Weights of a small mixture-of-experts language model, trained from scratch on English Wikipedia: width 192, 2 picks a token.
Below are experts of layer 4 (counted from 0) of a mixture-of-experts language model. Rows are named router (the router's row for the expert), gate (a neuron's input weights, with its number), up (a neuron's input weights, with its number) and show model dimensions 0-63. Each number is 500 + 25 x the weight over its row's rms, rounded and kept within 0 to 999. Numbers have three digits each.
After each expert's rows: a language model's description of what the expert responds to. This comes from a sample of Wikipedia text that the model never trained on.

# expert 15
router:528480492517529507512512501511525537493515535543468476470488475548542482522482518529487501502456513500504483491508508518500487491500481502480464493474526499487543532484444497520531493483543514
gate0:498488454493503515496493520511482522521478507523477500530541523471509526524473529471484534523524506501496481447503491472583488477526493513507495513517495475481520461478489509467548472496513551
up0:535494482498515513456519511507467546475508500527500534496498471479523512515522499484448489503515526500507470440546514508526517505514521534495481521518469533485501516505492517449526519494504523
gate1:504522504500489460522494501538526494489474452487513509488552530460505504533487494493466462486467522499520486494505506485505490494550516520533496456526511487533499494523461491512525484504491478
up1:525487488483489530485523486481492497453511481516456478518481443488558445481478502508518523487527519517490542540526531513530465473435499483468532529496482482540498440463504500541471521520504480
gate2:534492513497520515479500529505498521496516470514459460492511517533524517480484503516463503496505465468506523512497473549515525496512513552538524529543509472506479510523468504494469495528483487
up2:468477479465529509495473476499531482446469475506497510496503523516485523501476538495463480458524452494512523507505515483481480533451462482481499528474480472518495510512509481504483505497496488
gate3:475522486484511521496514459476485522560457477457496447496472485496519498503498481495489517523481531515492512504462531463492493460524528548518539494496481479507535467527519520465516487517493449
up3:496498474485497533517513467484475545547532534493519487524491451540493519528484489518474462485482454526542497524464495499534509518547539464509491484486532480480480500466503483512549513482538501
gate4:501486540484545504499487490498534514502466509519457488522479513506513519538518483497479475480510505502448468518503504492502491482492516559500481490514494485530472550541491484476497489489538509
up4:516512478537503512484519499438538499517480501502520503485538444470484503508467520502547516491533518481493522518464524475463496461458510515530500484534458483517545532512528515538484505461479480
gate5:527501451473475518496466506517495500496508550481479522493505509506489515478538472497491477528465466491536476476497472511557455466497521540505493519474496513466500470505499505489476529529453509
up5:515507459475524560484473505487499504496532488511518510452495508482500525471518497547495475502515507500523497486542502514494501470467489551498492496469489470506502514515464508501482509531466513
gate6:506474480522503499474496560527505542462470484486495461504542525524520513502528500520483528499536519496518474513528512508481514460497515499476509514503507540487537506494499535572494510553458540
up6:522496504506509521453466540471466528466470495497472497501510512532503485485455460480510490466512534489510463542481543494443561470493517537469458511526472506472510498499499499547489529478524527
Colons after field labels in infobox lists and digits or decimal points in coordinates and tables, such as Clade:, Neck:, 3.2.

# expert 29
router:504542489496442504474504497478475493453548510521496489518488539495483485506501520507513479476517489511515480508496485518493518463491491576517488497522466558507519526477511526532458540482486485
gate0:503521537541504521551460488502449494533520525477496503493491473517524537452505501535534502507521493483515478456492523540491525530506478515530532511533495528498493472469458506493508505503516479
up0:493475470488483513447497513509504487477497463522499483492512550480473465515492527478466475509440510503503501533531481459489455477504516466467483480455500514530494529539518480514530475495510533
gate1:484507481485505517533485518516536521504458481531497521485470534504520536506487495481506483524492475470508554501536501487524500477501500505511461531464477532486507437441456522491508513493501518
up1:522534502501520499489519503491528494478495459539489532498501495494455506499560511503490500491543474505499511526488510502508528460492530524520552518534446519501484486480537548451487497515522485
gate2:502467484497476498522501517499486493510528499493528514462475508504523535508496507520527483482485504493485533467502480489537518476502422532493495497534533471472524468493490529409460529533480459
up2:500461531539502531517515513515469468491462537508465518437515540463525462477518494498466458513477479505538543505492505507476506494517439551497498510430471475519536471551471501480477531482496490
gate3:544483495472462530503494506510487528529450556498483476490502493532530504500472494475446498495504465524533518515534469449494503479446484456505495495494500459539481471512457494490501491490483488
up3:488468481518538484493489498482526494479489442489512507503526476497490546527516513490531550521515523467467478510470544526478517537535522561486469522464529537480522510502501475502518539500508494
gate4:488520496525491482546549543497472514503498530505505483493455498503478470506461509482532488474488514448504468505519488498527484481543491495540453459490507505495524524537498533483482529529551510
up4:493506519506475466536503525450516486514544503524500491495505482505496516467491485469497504461469483473522484487520481502504480478502487485518488500520527487529532517498517542504513542503490476
gate5:493509504497467455526493486462527472515470469515511527526478507488498530483534510480464518499526518484528488574539472542511464524494492536527528488493540511524532490502517467455501467482535497
up5:451493529473510469506510503522520513471510437502472462496490526505480454506484487479490538517515545473485500480493501563461491499513521534440456524520475512521460537513506470525510526527508490
gate6:548519432544553534479495531442484535453503490535488497513491490459494495491492512493467515497439538541476522503509473445486490509495489461509541504451552531465467482542506481509482488503501521
up6:492495536444458497535494476539519509552518500475505479511504525547510514501536505501530478494537483492521490505504517541505500506528505520487472500539445450531517492474471519498534501488473488
Inner and final digits of years and numbers, like the 0 in 2005, 8 in 1784, 9 in 1932.

# expert 26
router:487486466468509498524497488492500491514557465471502537494488589469516472501490483461499493528469511513519522495497516512505519541515506488474545480505516546470475502529511459505515497472513505
gate0:487503468533501471477485520489455525524525530500471474533479590474503508464504521453529533480464520488509550537511498459484506524538510471504521507508483513501466497524494464505447516506516496
up0:515465481478492511519517522500476513531523528467497516506492569503492476483512479466503507546504515480497494519511487490501486521490441499469507493532517483488471498534505492501480486483554489
gate1:476500455486491545506487511538476522531483515453520495493498452488513491475513487472495486492495488456535491510468486494479474472500488476550450508492529464496547504512457550522546513484480504
up1:493497511491482483469441468492522509514494516520490538502498497495452475492489476544505485481519514504490493490535475503474530499485504426484484483512532474510482517547459494521452516495516514
gate2:553477474468471499462413524545501500519512525445512504529478590493457489492473474495514520518545506482500506520461479504476506509472510473561511470481472476465538525491505466513457499516483518
up2:525455468475521484491448498530457492494570520467485505505447612529446467508454505484488516471531536473502486509485455485524495502466486483537541479499463506440526508459498461494475489501473474
gate3:472507503485503514466491534523467481476453531482500496486503515519455541524522498515509500508513503504502491500503450480487530499494464509492537549528484499470501452526490500500506516500530502
up3:482531484496491465489492515497504466488471485501479546463506582529460531480460469501476518507460527471497515459505506523560520539538515510518525535528510521437516474496501483507503489508504494
gate4:496474493502476454485508479477522515516505465453492485498525548507465529513427497504479496524470492468479507494500488464552518475520488554493555444520491526482481500507472473520518541536505502
up4:484498484517459549536514487506492524455474525523464538501494493506466447488518505528502478466471489535517482525517562512518531517490500512516483541469515487489514525478494468527509493526510499
gate5:519471497512506476492499495461467503460469482495563488502507497504484479476564513520525517500498473497524502492486538497503480494499495521458522534477512523537498504490529481482562504492478487
up5:452509484496502511486514494490502502516520503520462460519472512520516505501490501476502478530518477467517480498515467483507500497463516492506482506529475489454515522504480507486464458533530473
gate6:505473467531508558504485514565492481556511495495501456505495475485487467546491459548529502471504482474499468505520507543505525507468467536508475476523542508463464509495472505515451529505526509
up6:478478529466477459504494507460499494472515482452528490513463550516474547522525427469527530495500474491479487479523506498555483508494485540490537476524524546559490509529488478463540500503550491
Inner word pieces of rare or foreign names and terms, such as Mousterian, Stemonoporus, Addestramento, Philharmonic, Gazza.

# expert 0
router:479471508469477457512459472469501511508482492484522532548497472481508478501503465484462533462475518483483543514530449487500487512522526492462515464470501502462537471502435514483454518561491485
gate0:518469484451523525502492542503479536517471476495448518511554507476473461501489440468513499525501508478476465482479512487554461536465519516502514501490486481506517487468469482498498499531509457
up0:474499506512512451509512481490460502499498549534510456526466507488549511466510537520532493512477514537525528490496492542530484479528534484497524451467504519509508514535501485475532501513507512
gate1:567486535520473464491501541499508481469458497540548483499533487528512540523488469496498531505522466509469524482498450480469502535519516521487514536513518479505486550504501499469538521484511465
up1:458505511506462505486469488511538524472532533462524503487521510521508485543503506473519470476537476492556499504550509477495532496518492517510518499459460521480514518464525518493453526478463491
gate2:515509498470496509483474515464462488502505540579487481547471502461509487523495503497503512504476521476468536456511490489513524512534492519500522496543513527472525556447529500490458460486454467
up2:513508459504449486479493550535495457499491552527539483501465520514509482507536515483508539523492494525485469460475516527509457473490473521468507495515530478506481476478469523472471490553486493
gate3:552482521489485461485493537497484488499508498478506516542513523507496501560538497491522474496492524480515517482493497510489484499488524506485534444508518483540486502519455495556531521516516475
up3:550476503519495518511503501486494472541469514510504462519508508503524467512468474480513498475496471508516503536514488533508473539485528497518515531457547523486487508520497542443504464540533442
gate4:484499455504493477506516539522491527539502458473490497469507488545461485480538479522494483506481474492519506521515506537473479510497487532503512492496483562525490459539490502508449493525524510
up4:487496451509527499482488496495479488533497479481474493508481494510517497506518530495491502533466416511490497531493477502511500517476530516513521474523474473481476488501512467514442481549494481
gate5:474523538539525523477513483497519530464508476525518476540573490474504540498483523496477524468503529474496501472505484498488500504449486497524470486532507496492559481482521473479491508493468491
up5:462481496505472488521493524472537472503507469501540508471461514492487435517504475509538451516519504522568507492517530497541487501476494506496503515461534481498513489508474486527455523547512495
gate6:494544500472471514508452538481484556499505539494470481492446471444572513532447503461472470480482490513543507499501520503475544537523537509528518499493510503499512498513489519512531512559514487
up6:472524496499479505510486503506551510532513492509493492488455491478532499532520487482487468501529482511568477519476553539531539541514498536484527495523512547546492515468483512506486518460481512
Middle and end pieces of non-English names and words, often accented letters, such as Espa-ñ-ol, Koč-ev-je, Verc-oll-one.

# expert 28
router:465517519449497482514498484500539487534479509529499466456500493513558490546521509488510495515488497538511506506500485532519480543505504474468500517487504522503487479494470534446441498497496515
gate0:501541500485545519467520535515486480512485507483516497492500542503555544515493472514521553531426492553512463512509505508485515489456526506462469505472494508510512482504517492498483502523475528
up0:534487531511534505526465521525486515473465514474520525481456490523516484550510482466470499511464484501529475531487498445462514538512465498505493530452501497517504526511515499511516535506496474
gate1:482489537468501542484470484487508503492522473496541533508516510430480496492510485475481465496488523476521504521474489475499488466519444518459498507514519533498502517448459484520495536531513521
up1:539525490535495490503452502530490485491490438483509505516451466522491530513573505490496513474503543472474554499458495484515499467545522515491494499503535497476481467445495524518482526474544525
gate2:447540523461492507510494494517488516463544498475492471478501498515488504501462510464504505503500494514478513505478507546558465485486502513502512502513543428536511492521508525462548494554502495
up2:452518565452472502469510483494463505501518472524459457510486499483484543472515482489499497505517454536522503530518486505485489490536538523518510482466514496514484500518476500500454529474472512
gate3:514487518481480535495470452470501488497529505498490470536512496484493524561526447467472484538523528524521528520542489500464508485463500500519487502505498535485504464493517529474480470488509508
up3:500502524467500484512486498513481464534517441515505522483513474524507455449463520481454523523543513503498499490466493479447500476469587487510551460533526510487492526462476514457463506488489525
gate4:534539496495519501498485468496502522525463507493517530503529511505469487465490509521538522519514485486557536538528521497527479530470479511521516493494491514540503502505511497485493480546525484
up4:485493492525535459484489478524497496513493495511472491473459551490498522561503511528499470493482512508476482474469499532476557513535501537497510481519510491474514499531475498500488498513520481
gate5:503493536496523479504487474517484478474482480535531557494513504494506506489498481464496475494508505495505484544456523530476530465522511576490506483484525466528505484486489447516491557483501523
up5:508504508463526504520540523523496515531495511525509481530510522526493468515482530471486544517539494473507503458500471500500477518483492481518501546506486480498528540480473483522521471448488484
gate6:534506478506512546507488489488505526522465541471536457489537518503510530507497426467460494509515530551521483531493438478535508500496483474523474505499488488483486492515542495493506546484501498
up6:511478540518496480475510535499474504487510510488478526489453489488464541479521541511540526493497477470489492530492499483440543519495471507509483487447480455526470499496489491496500449483508487
Inner syllables of technical terms and personal names, such as om in lysosomal, idae, ensis, angel in Evangelista.

# expert 14
router:500484499489527483501514476523478503470490455546526512506486515498526504514521495506497522511517534491524513495472527470510519494469489467506496490504506470530506535548532470520580489469480498
gate0:463510522526561482554458489474504530506472474488516505499504522508504500508536489506506486500479526482486485498502469495486455538501526544539515514514487535525469560479465490480455502494494484
up0:454536464500508515505508505474553547482504538516502503520526522523476484459544502438503547512494523495483491470506504474515500545531514502529458508490509507489483511487534479519509560478496494
gate1:511537517526534514496507490480510519517527485504509466513499483498472465496489521479523501517522491499450505511467486486467499473487503522471501491496512519488477448539511497487544507516482529
up1:478475479501443496494508504498486482488490484494473532491544520510518521481511512559475483499487497506527530443543516505519486484507507464503477516495472509474511563475470492496494497469484489
gate2:527530506474580537508452513509483466460456545551501531485508494459538493502509492470510502475487500469473504504470521502491522510490501522479499533467503497478485480521459502494475473468499454
up2:494523507479562503476477516462508478458513506539472518534480528478546449483482431475487461509515457518481468510481530466517521460499493529484510515502507495483548540534443503523513491448495479
gate3:512500498490488508491521482497463510502532494479527486481495518537521573484498466506504492550496503478520422494446487505500471468462505543487502510522490489515530511478556501513514458501502508
up3:504526507475521481492521479507468494498467508468496514452495535554501543500503478518477489528456499482531492487433489506457474483501519508527511526505492505517510491482531490479500482485508477
gate4:514489483487458451484486511511504562511475513522505517480490501531499519498497479470500487537509479471474486518469509477502492476511507530513444502500502535477527491504495466493474546500485433
up4:538532478508484526489505527544492514502463453561509483479488525532506535478502496444499531478498532515463482513444533480517496488515486472506483451520503507522541502554536517493488516540498440
gate5:498510570496482525469508488522517527461455497510480499484510545482528474496522518514514482503585519478478488510483510509532495495487513555499529550490516475528507501502474560492527499505529490
up5:504516534531539479500479476507527516502484497524523503485515495518497507509489483504517521480501490530530526498493520517521521500531512456494518427520466488514464495436516469462455493489516484
gate6:519494488532521520502505513493465487552548490478511479504489545498483554497471506484456481483466495455499531500502464512490487540492517489522527485484472476494458513511507484481501440530479456
up6:512508510507542502492519552556508504528525476450535482505507494516458505495507493440501527509467487527509501534547525522485510495513513478484512461452476453526446488463519479481455468512535525
Month names and day digits in dates, often in table rows or infobox lines, e.g. "| July |", "October 13", "22 April".